From a checkpoint of a small mixture-of-experts model trained on Wikipedia.
Experts: 64 experts in each of 13 layers, 64 SwiGLU neurons an expert, 4 picks a token, a sigmoid router.
Training: 579M tokens, 4322 steps.
Below are experts of layer 10 (counted from 0) of a mixture-of-experts language model. Rows are named router (the router's row for the expert) and show model dimensions 128-255. Each number is 500 + 50 x the weight over its row's rms, rounded and kept within 0 to 999. Numbers have three digits each.
After each expert's rows: a language model's description of what the expert responds to. This comes from a sample of Wikipedia text that the model never trained on.

# expert 26
router:456491571510533518562571466352479490510455510451522495450431488513500540493508500555506498432591540498446592474485565437506489490520515510475487500645513493491550481443357492553460487461529506524529598503517524561468490498331490430506413484309418446486515459465461497509481470552517528515509558526429511495471512478609520469438599494475459580378504446508509491503504509568529468502541
Description: Final piece of a common noun, or head nouns of institution names such as Stadium, Museum, Committee, before punctuation, of, and.

# expert 46
router:598515491606486551474599493431504536519566491502497570469488535506455584525492554596503513481644518498500455513486482409470523480500641505515462490518519483462506511453399514505425487478575550502499572478589511577539543502470500418484464472521557393505513463482403475528581667476510544505505532502450502545398504522664531461489497485495466481523545436481499504509514454576523509535563
Description: Pipes, list dashes, heading equals signs, indented line breaks and field names like Died, Website, Phylum in tables and infoboxes.

# expert 3
router:575470525516505436555587475491467440514406526381521449490585471514531548498516494519529483486407501463474428497482510423484435498512533519462499479501537571479510501374384492513470470463476583505535589559644530433496530488463489409513471417433577426484504495523415493534514415463525540535561467534495528607486522506564521485379565516467396538538524446520514532477522493556516492538478
Description: Word pieces inside personal names, mostly first names and foreign surnames in tables and rosters, such as Ken, Jim, Sch, Tan(ko), Ul(f).

# expert 35
router:619482506528496503511670494377484514500412498462525525490479510528493663501498495537517495449489515517576478494482553378504568487506508506490541509627516509515487489487351491534401496476528603514526601494514509391535518469396492424508498349460519426499498466535455377492465466532514534508523549525377521512448514499642522492446544519479428527505541379509500513477527482608502492520428
Description: Capitalized place and institution names and their inner word pieces, such as Arkansas, Chicago, Boston, Lublin, Superdome, Business.

# expert 10
router:579470344505494461548587495526472480504429504447503502504508494571486561612512483509504482493416512522564405483474501457509459495516496501489534488512530547531485500430515473623489497366476598498531589560584493435516405447516482484523492406438569467497517492512356391529478408349526495525630539529424510586491500493563519530355384516469397517599531472504506541420536495515501491577444
Description: First pieces of split proper names and rare words, often capitalized, such as Kr, Gi, Bru, Kh in Köppen, Colchester, Puebla.

# expert 47
router:569515504595513534476592505426499532506574494504485591455475529498465584508493533584546521474677517498538455519486458423471515486493576504519418498501503465476469514453399508501402496485616537478500593486533511576593600502455501414489482469511575372495520463495440443538573653505498533502514481504440485544413492517658529460495512474488471485502571395487492501526494416587519502517569
Description: Field labels and heading words in infoboxes, tables and lists, such as Date, Release, census, season, Synonyms, Nominated, plus pipes.

# expert 62
router:486542548517473560483487568560569528528467475555462529489598564447479514516410533533478508524558506475550520493539480418472512489521618436632511513458400493477451547496511533462460543552555493466424596491513408557469512551579509513357518572489506451503468500536479472515525561478451509364458491418508486430445493470506477455520526448526532453475547497460427497542527499453462498459548
Description: Separators and units following numbers in dates, tables and coordinates: pipes, commas, en dashes, (aged, N, month names like June.

# expert 2
router:555456314513565435474579502475478487510462494465511514488488487557501552622506481529480483474419516539571371483479402443514462513510499495502524492629513526532499493430496482622517481371500585499525497589537504428518441456493484482510516388424575477498527489517435410484502445446504490512626577522387520511486508495539518494410395521468526509597522524509510533460539498532502487591460
Description: First piece of a split capitalized name or rare word, often after a space or quote, such as Gi, El, Th, Dan.

# expert 8
router:528513506515600443472561510468494462513553507462525455386451494505534499608511507589474494498485502472571364471484381454480488522506533512494496487463513519425496503399468493596468438429471447490505542598526523447503623476504481472499482507486591433468560472500434378486625466475506395509526552512345506480516500524566519478488421501483497496606521569507504514506513518499524476568505
Description: Word starting a name or phrase, especially first names and particles like Robert, James, von, plus the, of, and after commas.

# expert 24
router:452492564509539514551574454391478496517466516449523492421367495513499540479514503541507502419578547497419592472488557433512495494520515512468491504615510491484545478445362487579468491470523507520532584485535533561455481498356492442504389522305433442484515477445465483501488476548522525510494577530436513495468512473585522470444597502473462593410496452513518488504502511557534460500530
Description: Final pieces of words and nouns closing proper names, such as Center, Creek, Museum, University, -tes, -on.

# expert 41
router:549500505619518575506640497375496522494550490504510497440498513501461600552485537543470509483556525495575461486481455368486541487497586492514514486542516485465509496433418517534419492441555586475506565516536527512587584482478492319487436459517579397495530479500334430538522585501502487502541516495452499575443504519598518445492472490485458496575587388486485504504513442611530504507572
Description: Demonyms, name and title words and heading labels such as Canadian, National, United, Spouse, Discography, St., often before quotes or States.

# expert 37
router:555480480546481449561587487330504502511511497483506484466549503507473603481491514517548497475513510516486547479481381385502525487503523493509529490571517490496517503431484504505357497421531624486504533534581529489589510480484487370496430443518576442484512488565369394453430543512501527521555481506426512582468505505513518461484480498483437511621665410517497513488513442631523495545568
Description: Common adjectives and middle pieces of words after a or the, such as public, ancient, academic, digital, critic, ti, mi.

# expert 13
router:596512515508611449464569511457493470513545500466523485394432497505526497599510515601499495494490511474556362478485363448472460517504541516493479491463514517414491499379508490587458455421477444493502556582539519423507614468515481473498481500506584437472555468506447381511634477483505384505533542511361508443509502517575526486493423500486491499604533530503504515507507524498513483542505
Description: First words or pieces of proper names and noun phrases after of, by or a line break, such as John, von, William, Ren, Low.

# expert 29
router:392478500501494533623414478381491496504561509496512506464575482503494498474503506503522488445572532546417593466472338463520488507514508484510463474606495485466520480482515506566505473459534537478494436459437536610554515490515485393502398507460574539473547501410427419399393569516501479528542422519473507599482493478361502500498483497479513483542530478522510516527515481577538476531617
Description: Equals signs in section headings, heading-word endings like Controversy, Development, and common adjectives or nouns such as able, close, interview, great.

# expert 48
router:576516500603473537451574493435509536518560488519503573498509564491458566502491549573518507492654519498526433513491487444452531489500548511520459508528515495461512505483474536500415493486566581517497551450532513559540581494453497467485466464489622387508507448485413479522565703498492545496504451503461509519403496522633527456498513485497491490558554448483504500501515437553517516511569
Description: Pipes, parentheses, quotes, colons and labels in tables, infoboxes and award lists, such as Nominated, Date, Genus.

# expert 54
router:542534489561405478579536509446514541514585453565490613522485585459487542520460539524542500488597525494505521496497496466410572497479531515513458501517500470471538543510490563467428503468469550510507522495457505485596596519446503523489478465470607367502520474552418421483505599645479539480470434482477498530447517514589509361523577442487512504544565465494501497528518503527513522484453
Description: Pipes and digits in statistical tables, results and scores, plus headers like Score, Apps, Coordinates, metres.

# expert 56
router:565533469559407484566514504445519570528604422572479601493485628452439536543453540504591497510553528489474522516494488469421580500474506494501430487506511485485525516510524561482443494444433555493506542508457505435596539503459508505486488470497606432507512479562402427463514540544466537492480425474470489536418514489555527359523520415499489514570593483476520478520532496521519533500439
Description: Numeric tokens in tables, results, coordinates and scores, like 51, 44, 0, 59, often between pipes, parentheses or dashes.

# expert 31
router:480467472519503457590552487359488484500526507482504489506584496516490617524499459479560487466528523531497497486476349370510489495508516486510494482594495497509522491393528506539402498428527613477507494525517505499566439499524484395505421398463544471496527505523382386460378538472507514525572409520422502642472507499502508496467431497474424493620641453521507527515518461587525480545580
Description: Opening pieces of longer Latinate words that are continued by suffixes, such as expl, defin, recogn, dis, exc, and heading equals signs.

# expert 20
router:520495553532509477575566470393475458511464513432523461482485490530507546487501523568530501477466517473475503488485531410509518487520540518463493492536525511491522492297375485483453492463473563523517576531523499553468490519333489427510455458330479429493482493506327496562478434511538528520548521531444509615482525513604519475327566502476466594466511444516496497498510488568503494518434
Description: Last piece that completes a name or word right before a comma, parenthesis or pipe, such as -ston, -borough, -berg, -s, -a.

# expert 11
router:480495557554505469516580478439472439509432533502513406469530455497479533484499521552496497479582501483366515492497484419537460497529574510461464475512518539484522499325437490492454487447446535505502644460462511683472467528427487397521439549374540423502485471470323425555507411478568531507518424548460500617495524510605545487368557503467448526519418396524521514489530479561543508518575
Description: Line breaks after list items or headings, table dashes, and surname word pieces such as Smith, Jones, sson, Singh, ć.

# expert 7
router:469519471527514521467452494401495482521543514503525426372440491495484464628512588558499494524564530480517483371463439524499523578520516506500468463491508493420490416379492483519553315450456529491499528569536534473470543450492473496499489525496482455440660478493418476412610517407534450535503499502438502484489412497471536475509471499483520503493469512511518532512497549469529456624512
Description: Prepositions, commas, articles and auxiliaries in running narrative prose, such as in, by, during, was, having, often before the or a.

# expert 4
router:451491531509515545502464492380479456525546507501534450405512449489492416485517620566523487484536553512573466307471417540543497566517516510499457446512486496397530451382508507517492389420406509486507513516467547585457539494523471462506426533537535491476547473453431477514481542415529440517529423515498506597477491492511521503494563507469516509578564504527527515507517487465547438562519
Description: Line breaks, sentence-final periods, and linking words like of, with, by, include, although, despite, where clauses join or end.

# expert 22
router:563465449489536461520581491533471480498382499428519526506505480548492578633506478522511482495379519496557382483479514431496499483508480501480525496476526561508504497375383493579471497457476566503529696590631495429534435472507488459518501405462537456507512485519389421548499380439511501516622530526450524593467500497607529500316422525468458511569531445508503520445518483496496511543403
Description: Lowercase subword pieces early inside split ordinary or foreign words, such as is in Legislature, iv in Riviera, ged in tragedy.

# expert 6
router:442508494517524493470476482375489482525539526489528408389453492497507434654523543550522489505564545490549443365473423516500529558521510511492446474495519493421492440416505481492548343434456517497507517572525537500475561465488470477501480531486501465425672484479414474449570500415543438533490515509395511472500476514492534501504534492477534516520483517507515527506508531445521454633532
Description: Commas, and, of, in, for after a noun in narrative prose; strongest for includes, without, despite, into, following.

# expert 50
router:572529488579478515450577491429512550499539487514500541492523569474463556494485557569543496509596519498546448524496482445446484494498466513523437511531516484469510502479499538498425482496468579505503540471475515522577532487451507481479456452537603384517513455479439479523562579542492541490511392489457505518441508505621533413502514457500451515560561458486492511508519466555537533502559
Description: Short values inside table cells and stat lists, such as 0, 1, Goals, Apps, Yes, None, plus quotes and abbreviation endings.

# expert 55
router:547534492556433488558538507446509540507577464539486590487509602458477546522461518560560500496572514492494475504498491449400571485480514504512439490518504485475529521499505558497438501464435551504505524514449503485579555505450505497494483454493601395521515477556429433462550576581471562488483403482479493545449521491595508363519544415494489513568569475480509480527515507537513541496504
Description: Digits and numbers in tables, measurements and coordinates, such as 0, 4, 1,000, 12, plus nearby units and labels like cm, Score.

# expert 25
router:484459388495554423511564492396490499501493503460493521558509509534515547546506455537522474451505532537532407465483370424480475497511487495515530487654516501498507503428502477610476494404523573485514479504477510405556378473489483449500488389405564489480541499500499424402434500491515519523591542520395515493500489494419501486482327487481517515564592505505499527482527498531513475584572
Description: Content-word stems and pronouns in general expository prose, often before suffixes like s, ed, ing: length, discuss, economic, tax, love, we.

# expert 0
router:457465493534454514538447494433474503527552541534513442379519478491499455628512624544533482492543540487457526350466417530515533612528533530489458475487507495404573458505546494482546425418455579491496519485484515472459549491546476492516473544427499466449627498468433474484594530316502478562460436507402507556497453508499530555473582502480535540553481482506526506487503521427517457603539
Description: Prepositions, conjunctions and punctuation ending a clause in running prose, especially temporal openers like during, after, while, although.

# expert 44
router:600508472650480540507611496404508529506533482513498569476463529495448596536487545543516513483625519499504482512480469430501534482490612503512468494523505477454497507446402522503403500463602557498494572479483527590582623500439498410493455463503491390502526468501427388520551655528514548509518493500438498572415495526698520445481520475483453477512558380497487507506515434584526505528532
Description: Layout tokens in infoboxes, lists and tables: pipes, dashes, = heading marks, closing parentheses, and labels like Scientific, Died, Founded.

# expert 9
router:434462537499532511586456487424473468542574560512510472432564457482486392488501659450531489509546531505458518407477325455512516551527513532501408455491510509422571485434671502533464489485488559500510493471457526553448466495555473434515469557458542538470517497467343497554519568406501474535515350506512508676513503513459524552507513518477496509604635461504531503490501497526566469505534
Description: Line breaks before list items or headings, and function words and past-tense verbs in narrative prose, such as had, would, continued, in.

# expert 36
router:601474513533487495494633486384476485507411504481516488481536503519470665483492504502511495465543511513519520494485447411509487480505511483498540494611513492531528513445452498520397529450561524496510572520490504570532459496501498373509429430482559398507489473524455340527466506490524575517542463524385514634465533501618537492448488503478312507615573408501500510478527463608527510514543
Description: Fragments inside words like ti, ona, hyphens, and role nouns such as minister, Governor, musician, editor.

# expert 18
router:455469431506528451575430467404496504516556507495506520476530498507515482458510504526507473460569552536461565426473377446503484519521485502516463484647517495433534491487497487591486453439519599496510450425483562534551468488423478471495430499397579605435597470474506458344447535506495442537579517509403514486487465500414500481513524488474527514478568532530506525487514515534534455589573
Description: Pronouns, verbs and word endings in explanatory prose after to, was, that, such as they, moved, used, often, -ble.

# expert 12
router:488482494495477486602564472447483495510441504427515487494489493522482546470507484506496492458459523508403531463490570482526491493515504499474528502632511510515525474501402481550473508439500573513520629495584516479496446507353487487501463449282427488487506473485357456457481397528521524512594574530424514686459513485600515492388612501465449551398507437518517494480506506551510483515552
Description: Last pieces of words and institutional head nouns ending names, such as Committee, Congress, Hall, Corps, Hotel, or -ia, -ism.

# expert 32
router:582464470519498428535606485414492499518430516476506483483537483521491619501492492491513478471482516525545499479483441402519518498504492487500534485617517519523530492365484492538433519436522565512510561526506493509538419483536487427512420394501536429502500470555331384493436503457516560521588424526356518704493528506589523497435444503481349503624589453516489514468526457544529492524539
Description: Middle syllables inside ordinary words and Latin-style names (ér, ea, di, roph), word-initial prefixes like exp, cons, dis, and hyphens.

# expert 17
router:459477448505531430561298473423499496515537497515506468448537485493512433540516522531491488530527531523444576423471379458505533531531510516506363485591509501439512473473514507548455435446523597487502465469546556521526476468458483482497491527428574629399692478511411483383485535517495406547523528502427509502509456498457496489522526506484547506485574521526516527489496527543550462587550
Description: Prose verbs, modals and determiners mid-sentence, such as would, continued, remained, suffered, the, their, its, These.

# expert 15
router:463505485518478541443419487427497468521564534512525402371477495497530429550524587542501486518543531494441476422473375529492522542517512508503432460485506492440522454386566496538512424438477512477487482564564547489539571479518478484494462527475550504410638487495390522441598535459516401528495516504455508503529453500492521466507430493487568503506540477517521514506484512506547477577540
Description: Common function words and possessives in running prose, such as the, and, his, its, which, whose, often right before a noun phrase.

# expert 51
router:556528500578474514451583502436495549498562483539486565478517548482454566504478541552534494506603518488560461547495472457432513491487485500515438512517505482473505517475507528510410493499456564498504556482456508498565540496445500460486467454515624384504513452479423468564579587522488546487501380496466499522430500511612529413517497452491453505568565450474482507521512469550532524489521
Description: Small digits, scores, years and column headers in sports and election tables, such as 1, 0, 2019, Votes, Gls, —.

# expert 45
router:605509480657472543454611497410508538515546481517502582481472528504448587522488543569518510488647521503510469514482481434487555486488626506521463501534512479453503508449442529490411494472606548498492552471506527584560583498447498422489457465512532391497521454485437434523563672515508556505514510500444502556400498523688526450486517475486451479508551401499490505503519429583522503525550
Description: Markup and structure tokens in tables and infoboxes, such as pipes, hyphen bullets, equals signs, colons, and labels like Died, Location, Founded.